python train.py --n_layer=13 --d_model=96 --n_experts=32 --experts_per_token=4 --d_expert=64 --d_shared_expert=0 --activation="xielu" --moe_layers=[1, 2, 3, 4, 5, 6, 7, 8, 9, 10, 11, 12] --n_empty_slots=8 --router_score="sigmoid" --normalize_top_k=true --routed_scale=2.5 --balance_loss=0.00363 --balance_bias=false --router_noise=0.1 --init_std_router=0.0287 --lr_router=0.000986 --vocab_size=4096 --norm="layernorm" --norm_eps=1e-06 --tie_embeddings="early" --optimizer="cautious_adamw" --lr=0.00174 --beta1=0.95 --beta2=0.98 --batch_tokens=[65536, 131072, 196608] --seq_len=256 --train_tokens=700500000 --steps=5814 --dataset="wikipedia_en"
Below are experts of layer 4 (counted from 0) of a mixture-of-experts language model. Rows are named router (the router's row for the expert) and show model dimensions 0-95. Each number is 200 + 30 x the weight over its row's rms, rounded and kept within 0 to 999.
After each expert's rows: a language model's description of what the expert responds to. This comes from a sample of Wikipedia text that the model never trained on.

# expert 2
router,154,135,221,178,216,222,217,193,198,171,247,202,217,163,229,229,184,211,152,213,185,213,249,205,194,221,179,201,143,230,203,192,172,190,238,174,128,251,214,193,193,212,224,178,167,208,205,190,197,248,182,210,249,228,169,209,221,209,193,191,206,204,206,151,263,175,178,242,178,217,216,236,248,174,229,183,150,223,164,164,162,158,152,156,240,225,160,195,231,220,186,227,223,233,249,172
Description: Early word-piece syllables. Short vowel-consonant pieces early inside names and words after a capital, such as Jhal-aw-an, G-amb-ler, W-inn-ipeg.

# expert 25
router,166,173,232,161,215,231,189,141,175,182,198,191,220,143,218,226,212,259,170,189,191,191,196,156,203,180,193,178,183,223,146,213,166,212,230,161,225,216,228,204,209,240,207,145,207,238,224,199,277,189,180,216,248,116,226,124,199,197,193,203,217,182,228,226,206,147,185,239,170,214,168,190,226,167,188,181,220,251,212,213,148,159,202,245,202,234,201,202,182,216,197,196,227,206,233,216
Description: Nationality and place endings. Endings of place, nationality and Chinese names, e.g. -ia, -ian, -ish, -a, Italy, German, Wales, with States after United.

# expert 28
router,212,229,247,193,152,270,172,203,220,229,232,185,169,221,222,201,181,205,254,186,232,184,218,196,239,208,176,185,159,215,194,244,195,246,206,177,201,157,224,195,189,227,211,119,160,227,206,200,187,223,154,197,201,198,232,200,189,170,163,221,210,174,217,172,233,181,214,228,165,200,228,155,236,188,193,181,181,219,240,150,136,179,191,240,215,215,109,173,204,208,155,234,224,232,221,160
Description: Function words in prose. Articles, conjunctions and pronouns in running prose, e.g. the, a, and, that, he, plus words like well, only, every.

# expert 26
router,202,236,235,166,190,170,165,153,218,142,239,205,157,219,238,213,221,270,183,199,205,203,216,210,224,209,205,179,189,199,222,183,181,194,222,207,190,189,226,179,195,171,211,167,209,200,257,191,267,222,216,222,209,196,197,142,194,190,131,192,179,206,243,179,214,137,157,206,131,187,161,211,230,154,169,132,200,215,252,181,219,149,204,181,177,244,210,214,178,242,205,217,183,189,248,220
Description: Hyphens, headings, quotes. Hyphens in compounds like Anglo-Saxon and side-scrolling, heading equals signs, blank-line breaks, and opening quotes of song titles.

# expert 9
router,186,190,224,207,171,241,219,195,263,157,201,140,147,198,238,204,189,265,167,221,225,204,154,169,229,214,195,198,166,295,182,199,220,212,238,180,214,186,220,201,207,187,247,213,197,199,205,155,255,187,193,169,202,176,202,181,215,208,173,214,173,197,173,169,196,176,219,211,161,228,264,133,206,167,148,180,183,222,157,248,171,206,207,190,225,232,169,180,201,180,207,220,238,189,221,146
Description: Prepositions and line breaks. Prepositions and auxiliaries after a noun or name, especially of, for, in, to, was (Round of 16, body of), plus line breaks in lists.

# expert 18
router,193,227,247,176,172,176,232,194,248,215,219,197,187,179,208,211,197,208,222,183,255,205,155,191,161,193,158,226,105,254,173,172,144,210,237,222,170,222,215,216,203,203,217,126,239,262,203,154,222,213,186,210,206,176,167,169,213,151,196,235,185,175,173,169,236,184,165,194,181,195,189,204,200,187,237,152,197,217,181,190,218,177,177,230,244,227,139,221,197,213,255,217,225,221,238,214
Description: Middle consonant clusters, ordinals. Consonant clusters like st, th, ra inside words (Hol-st-ein, st-artup) and ordinal endings after digits (6th, 2nd), plus final year digits.

# expert 19
router,171,127,246,181,154,218,176,192,221,186,239,189,148,222,193,195,187,222,202,221,207,186,194,155,199,224,200,198,134,242,237,234,179,233,217,160,231,204,230,217,214,178,212,167,173,232,246,200,238,168,212,217,234,206,216,173,204,183,161,206,223,208,231,244,221,156,228,167,219,223,218,182,213,176,251,161,199,183,199,211,130,144,190,228,187,241,181,144,194,158,195,227,219,162,272,205
Description: Digits, hyphens, letters. Single digits (1, 2) and hyphens in tables and dates, lone letters like -y, -i, apostrophes, and bytes of non-Latin scripts.

# expert 5
router,154,194,266,142,185,215,208,176,226,174,239,148,182,184,205,210,215,208,160,194,194,201,184,200,207,214,210,188,94,229,177,222,194,203,206,188,213,188,211,191,217,196,217,135,182,194,263,135,215,198,189,187,215,170,184,124,207,216,178,199,202,188,202,181,239,200,194,208,141,189,206,205,257,154,231,194,161,195,207,206,189,152,204,226,216,269,196,179,188,220,214,258,246,198,248,186
Description: Digits in numbers. Single digits inside years, scores, coordinates and table figures, such as 2-0-18, 195-6, 92/9-3.

# expert 12
router,164,195,268,133,180,233,206,188,215,205,250,174,212,181,244,259,215,193,249,192,171,202,214,172,178,243,202,212,165,248,222,187,167,209,212,242,205,177,247,197,200,208,188,221,209,184,233,195,205,196,209,202,158,196,207,150,203,188,165,223,198,174,200,177,258,233,163,236,201,186,199,177,234,142,170,201,162,181,173,164,175,142,227,145,209,219,135,181,189,254,161,227,250,208,217,188
Description: Inner word syllables, tables. Second or inner syllables of words and names (H-it-ech, Corbe-ill, Sh-ut-zstaffel, r-ail) and spaces or pipes in numeric tables.

# expert 11
router,197,201,268,200,179,237,181,169,212,203,208,146,188,158,226,193,238,221,219,192,208,168,226,190,232,229,192,210,129,224,176,234,199,192,239,164,172,236,239,181,188,196,189,200,168,197,193,166,213,208,221,196,225,179,215,192,278,231,204,175,238,220,238,154,251,212,155,248,176,249,161,209,211,142,196,217,189,211,166,229,138,128,172,196,199,255,175,187,176,222,177,202,182,203,233,176
Description: Sentence ends, name initials. Sentence-final periods before a new sentence, plus capital initials of names and acronyms, such as S-PD, D-C, Jarv-is.

# expert 8
router,179,216,228,175,139,211,176,144,203,196,246,180,168,217,239,185,199,206,198,193,167,206,239,247,212,192,202,177,168,245,157,212,152,229,168,238,188,251,214,188,203,250,229,136,169,170,215,176,222,208,167,191,223,160,175,148,210,224,229,172,195,190,218,193,208,188,199,190,183,225,246,193,198,171,163,247,162,263,218,204,165,137,220,217,211,258,190,188,225,182,244,194,187,189,266,229
Description: Mid-word syllables. Vowel-led pieces in the middle of longer words, often Latin or technical, such as uninc-or-porated, max-im-um, k-in-ase, Som-al-ia.

# expert 6
router,204,152,205,204,163,180,188,173,264,184,199,185,188,165,235,224,211,199,186,198,156,205,198,185,254,181,167,197,120,213,209,176,167,232,247,161,242,221,197,176,215,210,157,198,182,187,243,207,235,249,222,160,217,184,192,174,205,200,141,189,139,205,180,192,252,220,214,248,185,236,207,205,211,187,228,199,180,201,202,212,169,151,188,196,169,261,166,174,219,210,216,225,244,208,296,207
Description: Name syllables and table spaces. Spaces before numbers in table cells, plus inner syllables of foreign names and words (Shak-ir, Syams-ir, enc-oun-ter) and stray byte pieces.

# expert 20
router,169,167,254,158,161,216,187,180,252,163,203,205,171,154,213,223,200,253,229,226,194,156,183,211,219,206,163,215,139,225,204,208,207,250,210,206,124,177,238,192,224,221,253,166,203,207,250,132,224,166,199,187,190,157,205,203,227,217,197,181,138,225,229,235,218,213,184,223,188,218,244,163,237,188,187,180,185,252,213,213,204,149,187,209,209,199,136,159,224,215,206,202,221,164,190,204
Description: Table and label punctuation. Table pipes between cells and colons after infobox labels like Died:, Score:, Duration:, plus semicolons and degree signs.

# expert 13
router,174,171,232,159,235,202,154,197,236,186,252,126,177,169,214,223,182,231,171,208,205,208,179,191,177,175,199,261,187,244,182,237,178,226,213,144,244,224,223,131,232,166,212,140,200,204,240,178,196,163,211,203,219,153,207,166,218,164,213,188,224,165,267,224,193,170,173,210,166,228,199,197,226,187,197,165,184,244,213,239,178,197,215,208,226,252,157,175,157,235,212,208,209,177,226,215
Description: Name endings, table cells. Final pieces of names and places like Yasu-o, Chic-ago, Repúbl-ica, often in tables or lists, plus commas, closing parentheses and quotes.

# expert 29
router,169,208,254,217,185,161,228,175,239,153,219,160,146,210,201,198,164,215,188,192,206,192,197,269,176,246,189,191,146,221,233,196,152,221,191,210,183,180,199,171,219,199,251,200,217,176,281,165,231,260,182,177,238,181,197,152,218,171,164,208,190,224,189,193,265,244,212,218,160,196,202,169,264,170,173,207,184,180,221,183,187,208,225,170,243,204,190,182,230,171,159,231,211,148,200,194
Description: Word-final syllables, common nouns. Closing pieces of words and names like Chakrav-art-in, symb-ol-s, trad-ing, plus common nouns such as time, series, end.

# expert 24
router,210,209,250,164,228,190,230,144,222,209,210,161,159,212,200,231,216,246,128,172,196,175,209,209,204,231,173,232,183,234,204,237,182,232,190,223,245,175,211,208,194,167,181,175,227,227,253,169,218,233,235,173,216,154,153,164,255,196,170,203,160,201,245,247,210,204,149,217,194,204,163,129,206,148,201,205,200,222,236,173,153,228,194,211,206,211,170,153,205,172,223,241,192,158,210,186
Description: Noun endings and nouns. Nominal suffixes (ation, ions, ity, age) and common nouns like time, season, company, section, often before of or punctuation.

# expert 14
router,164,207,257,193,182,250,227,177,209,164,224,158,213,202,247,184,210,255,207,199,198,190,148,188,219,215,195,174,149,276,177,220,179,243,252,187,193,240,219,168,193,142,224,145,145,206,220,184,205,196,235,171,255,191,214,196,249,226,176,215,190,171,207,186,209,196,211,185,167,225,196,220,218,170,223,193,147,260,141,214,181,157,179,184,178,219,191,170,177,188,183,259,177,229,206,192
Description: Line breaks, clause ends. Line breaks ending list items and paragraphs, sentence-final periods, clause words like when, while, including, and pieces like whe-el.

# expert 7
router,199,195,277,166,228,197,171,152,263,208,178,180,158,213,234,187,221,244,152,187,195,196,235,162,248,198,199,213,201,267,213,212,187,184,177,185,203,157,238,180,250,192,166,203,189,227,211,145,245,244,172,149,252,160,192,195,277,188,176,222,201,186,219,213,217,211,147,147,178,199,174,177,219,183,218,207,196,214,175,186,163,195,196,251,234,203,173,194,191,199,184,232,199,180,214,149
Description: Derivational suffixes. Word-final suffix pieces completing common words, e.g. -ling, -ate, -ation, -ity, -ance, -ive, usually before commas or of.

# expert 17
router,221,194,251,159,164,215,233,213,223,127,199,137,163,176,233,257,210,230,147,154,176,207,178,202,189,244,202,225,162,185,192,279,185,184,165,200,207,239,218,187,223,216,171,197,178,214,223,160,194,234,205,170,192,141,176,180,214,230,143,198,199,234,172,244,241,183,187,260,210,211,208,189,228,182,193,211,167,253,184,194,195,190,199,224,251,213,185,173,246,224,185,205,191,184,229,152
Description: Plural and noun endings. Word-final suffixes marking plurals or nouns, such as -ers, -es, -ies, -ions, -s, as in bunkers, sleepers, Iranians.

# expert 3
router,185,192,230,124,145,257,183,170,184,235,225,164,197,210,212,193,177,225,219,186,161,208,138,224,163,207,183,165,142,278,242,211,193,214,198,164,195,190,249,210,202,176,231,167,161,191,221,169,239,176,209,218,175,179,132,156,214,237,125,206,240,240,226,158,205,195,206,211,190,203,238,200,218,185,178,203,201,226,222,209,190,179,198,205,198,215,197,218,233,212,223,264,203,214,233,236
Description: Consonant pieces inside names. Single consonant or cluster pieces (c, ch, r, f, t, p) inside rare names and words, such as Ty-ch-o, Poly-c-rates, Pet-w-orth.

# expert 15
router,181,204,197,194,189,201,171,189,233,215,234,210,178,229,255,205,195,275,148,187,202,200,217,245,179,257,143,161,181,197,243,195,143,234,228,165,183,202,211,233,233,234,189,172,203,171,229,147,232,176,229,179,212,194,229,175,237,191,216,212,191,194,232,154,240,181,177,244,184,198,228,197,237,181,206,158,161,214,183,178,193,174,186,185,203,266,142,188,238,225,180,254,158,203,213,142
Description: Word-initial stems. First piece of a word after the, a, and, such as stud-ent, Pro-fessor, con-, Al-, administ-rative, assist-ant.

# expert 22
router,194,189,214,217,182,246,200,179,277,177,229,133,155,197,250,221,200,245,186,197,239,211,149,212,214,188,204,189,174,264,206,234,199,212,224,176,192,182,265,203,227,223,213,198,234,185,193,175,260,191,170,229,198,185,194,142,192,193,167,161,153,215,175,188,225,150,164,190,167,202,195,174,233,152,182,229,191,201,206,187,177,205,182,227,204,222,171,225,213,251,170,187,211,199,266,125
Description: Prepositions after verbs. Prepositions and linking words after verbs or nouns, e.g. of, in, to, on, for, between, as in centre of, relationship between.

# expert 31
router,222,249,242,189,191,199,205,156,230,184,211,217,190,129,231,241,177,232,152,172,174,204,188,214,179,234,194,196,168,227,194,175,210,222,203,153,200,203,211,171,207,229,223,169,160,187,211,190,260,181,214,196,193,207,187,139,216,207,128,205,196,211,244,191,235,193,217,213,138,196,185,193,222,121,205,96,183,202,200,233,157,238,198,226,202,203,222,178,227,200,230,240,209,208,243,160
Description: Line breaks, kinship pieces. Line breaks after headings and tables, zeros and digits, and word pieces like gr-and-father, la-ure-ates, U.S. periods.

# expert 21
router,190,193,246,159,165,209,170,201,191,186,251,199,200,244,243,241,223,203,203,227,184,233,213,184,172,192,170,141,157,232,220,267,209,161,198,163,224,262,215,146,258,213,247,175,197,200,207,155,201,194,227,141,191,244,216,188,210,147,161,159,231,191,183,177,226,202,181,229,180,183,202,202,227,174,248,171,210,188,200,198,182,173,201,183,232,249,144,159,238,229,190,198,199,208,215,149
Description: Clause connectives. Relative and linking words like that, which, who, not, but, where, and word-starts of verbs following them (represent-ing, allow-ing, based).

# expert 0
router,136,241,238,229,136,210,230,191,222,148,214,198,200,200,176,230,197,241,207,177,194,203,213,204,206,265,182,218,156,215,215,258,185,200,203,150,153,213,265,202,229,169,191,198,207,243,243,164,196,187,241,179,183,192,189,152,216,220,169,199,214,174,181,177,267,162,175,185,139,187,183,189,231,221,178,210,177,184,233,195,173,182,187,184,190,283,163,183,189,209,220,231,220,175,252,197
Description: Mid-word suffix pieces. Word-internal or ending pieces like ist, est, d, or, it, especially in compounds (bass-ist, assist-ant, Lt-d), plus spaces and decimal points in tables.

# expert 23
router,176,240,219,136,183,175,205,184,231,175,216,122,151,176,211,218,228,224,173,220,180,205,207,196,219,213,207,224,107,233,199,233,185,250,214,148,216,166,223,183,189,157,232,142,204,181,232,182,206,213,226,216,216,210,222,142,217,168,187,192,189,199,258,210,231,151,168,245,175,213,192,204,262,211,183,148,199,235,239,224,197,154,184,191,201,230,184,203,199,211,172,179,211,225,246,181
Description: Capital letters, acronyms. Capital letters starting names, acronyms and table headings, such as TCP, A-thlete, F-eatherweight, often after parentheses or line starts.

# expert 27
router,177,230,200,174,150,234,207,196,240,160,222,137,181,169,246,211,194,188,211,152,154,226,180,208,214,235,187,218,169,232,214,238,185,206,256,197,157,181,198,152,204,183,216,191,204,172,206,148,237,226,187,175,209,170,186,145,222,179,201,216,189,227,232,220,251,197,173,219,195,237,198,199,221,182,184,166,184,206,194,136,167,156,226,247,195,257,129,187,224,234,196,239,242,203,263,201
Description: Spaces before numbers, dates. Space tokens before years or numbers (in 2004, age of 17), month names in dates, and dashes in scores and table cells.

# expert 1
router,171,228,240,202,194,226,158,165,246,228,202,170,163,211,222,190,205,237,243,176,222,217,217,177,248,188,206,211,187,240,185,220,167,189,231,200,226,151,222,218,176,206,235,174,180,235,198,200,256,231,182,163,235,163,211,185,191,165,195,213,165,183,222,174,249,161,144,210,124,206,217,170,252,220,216,166,211,227,235,134,180,165,136,257,220,208,155,205,185,205,175,209,202,204,233,164
Description: Determiners and modifiers. Articles, possessives and noun-phrase modifiers after prepositions, e.g. the, a, his, their, New, United, and adjective endings like -ic, -al.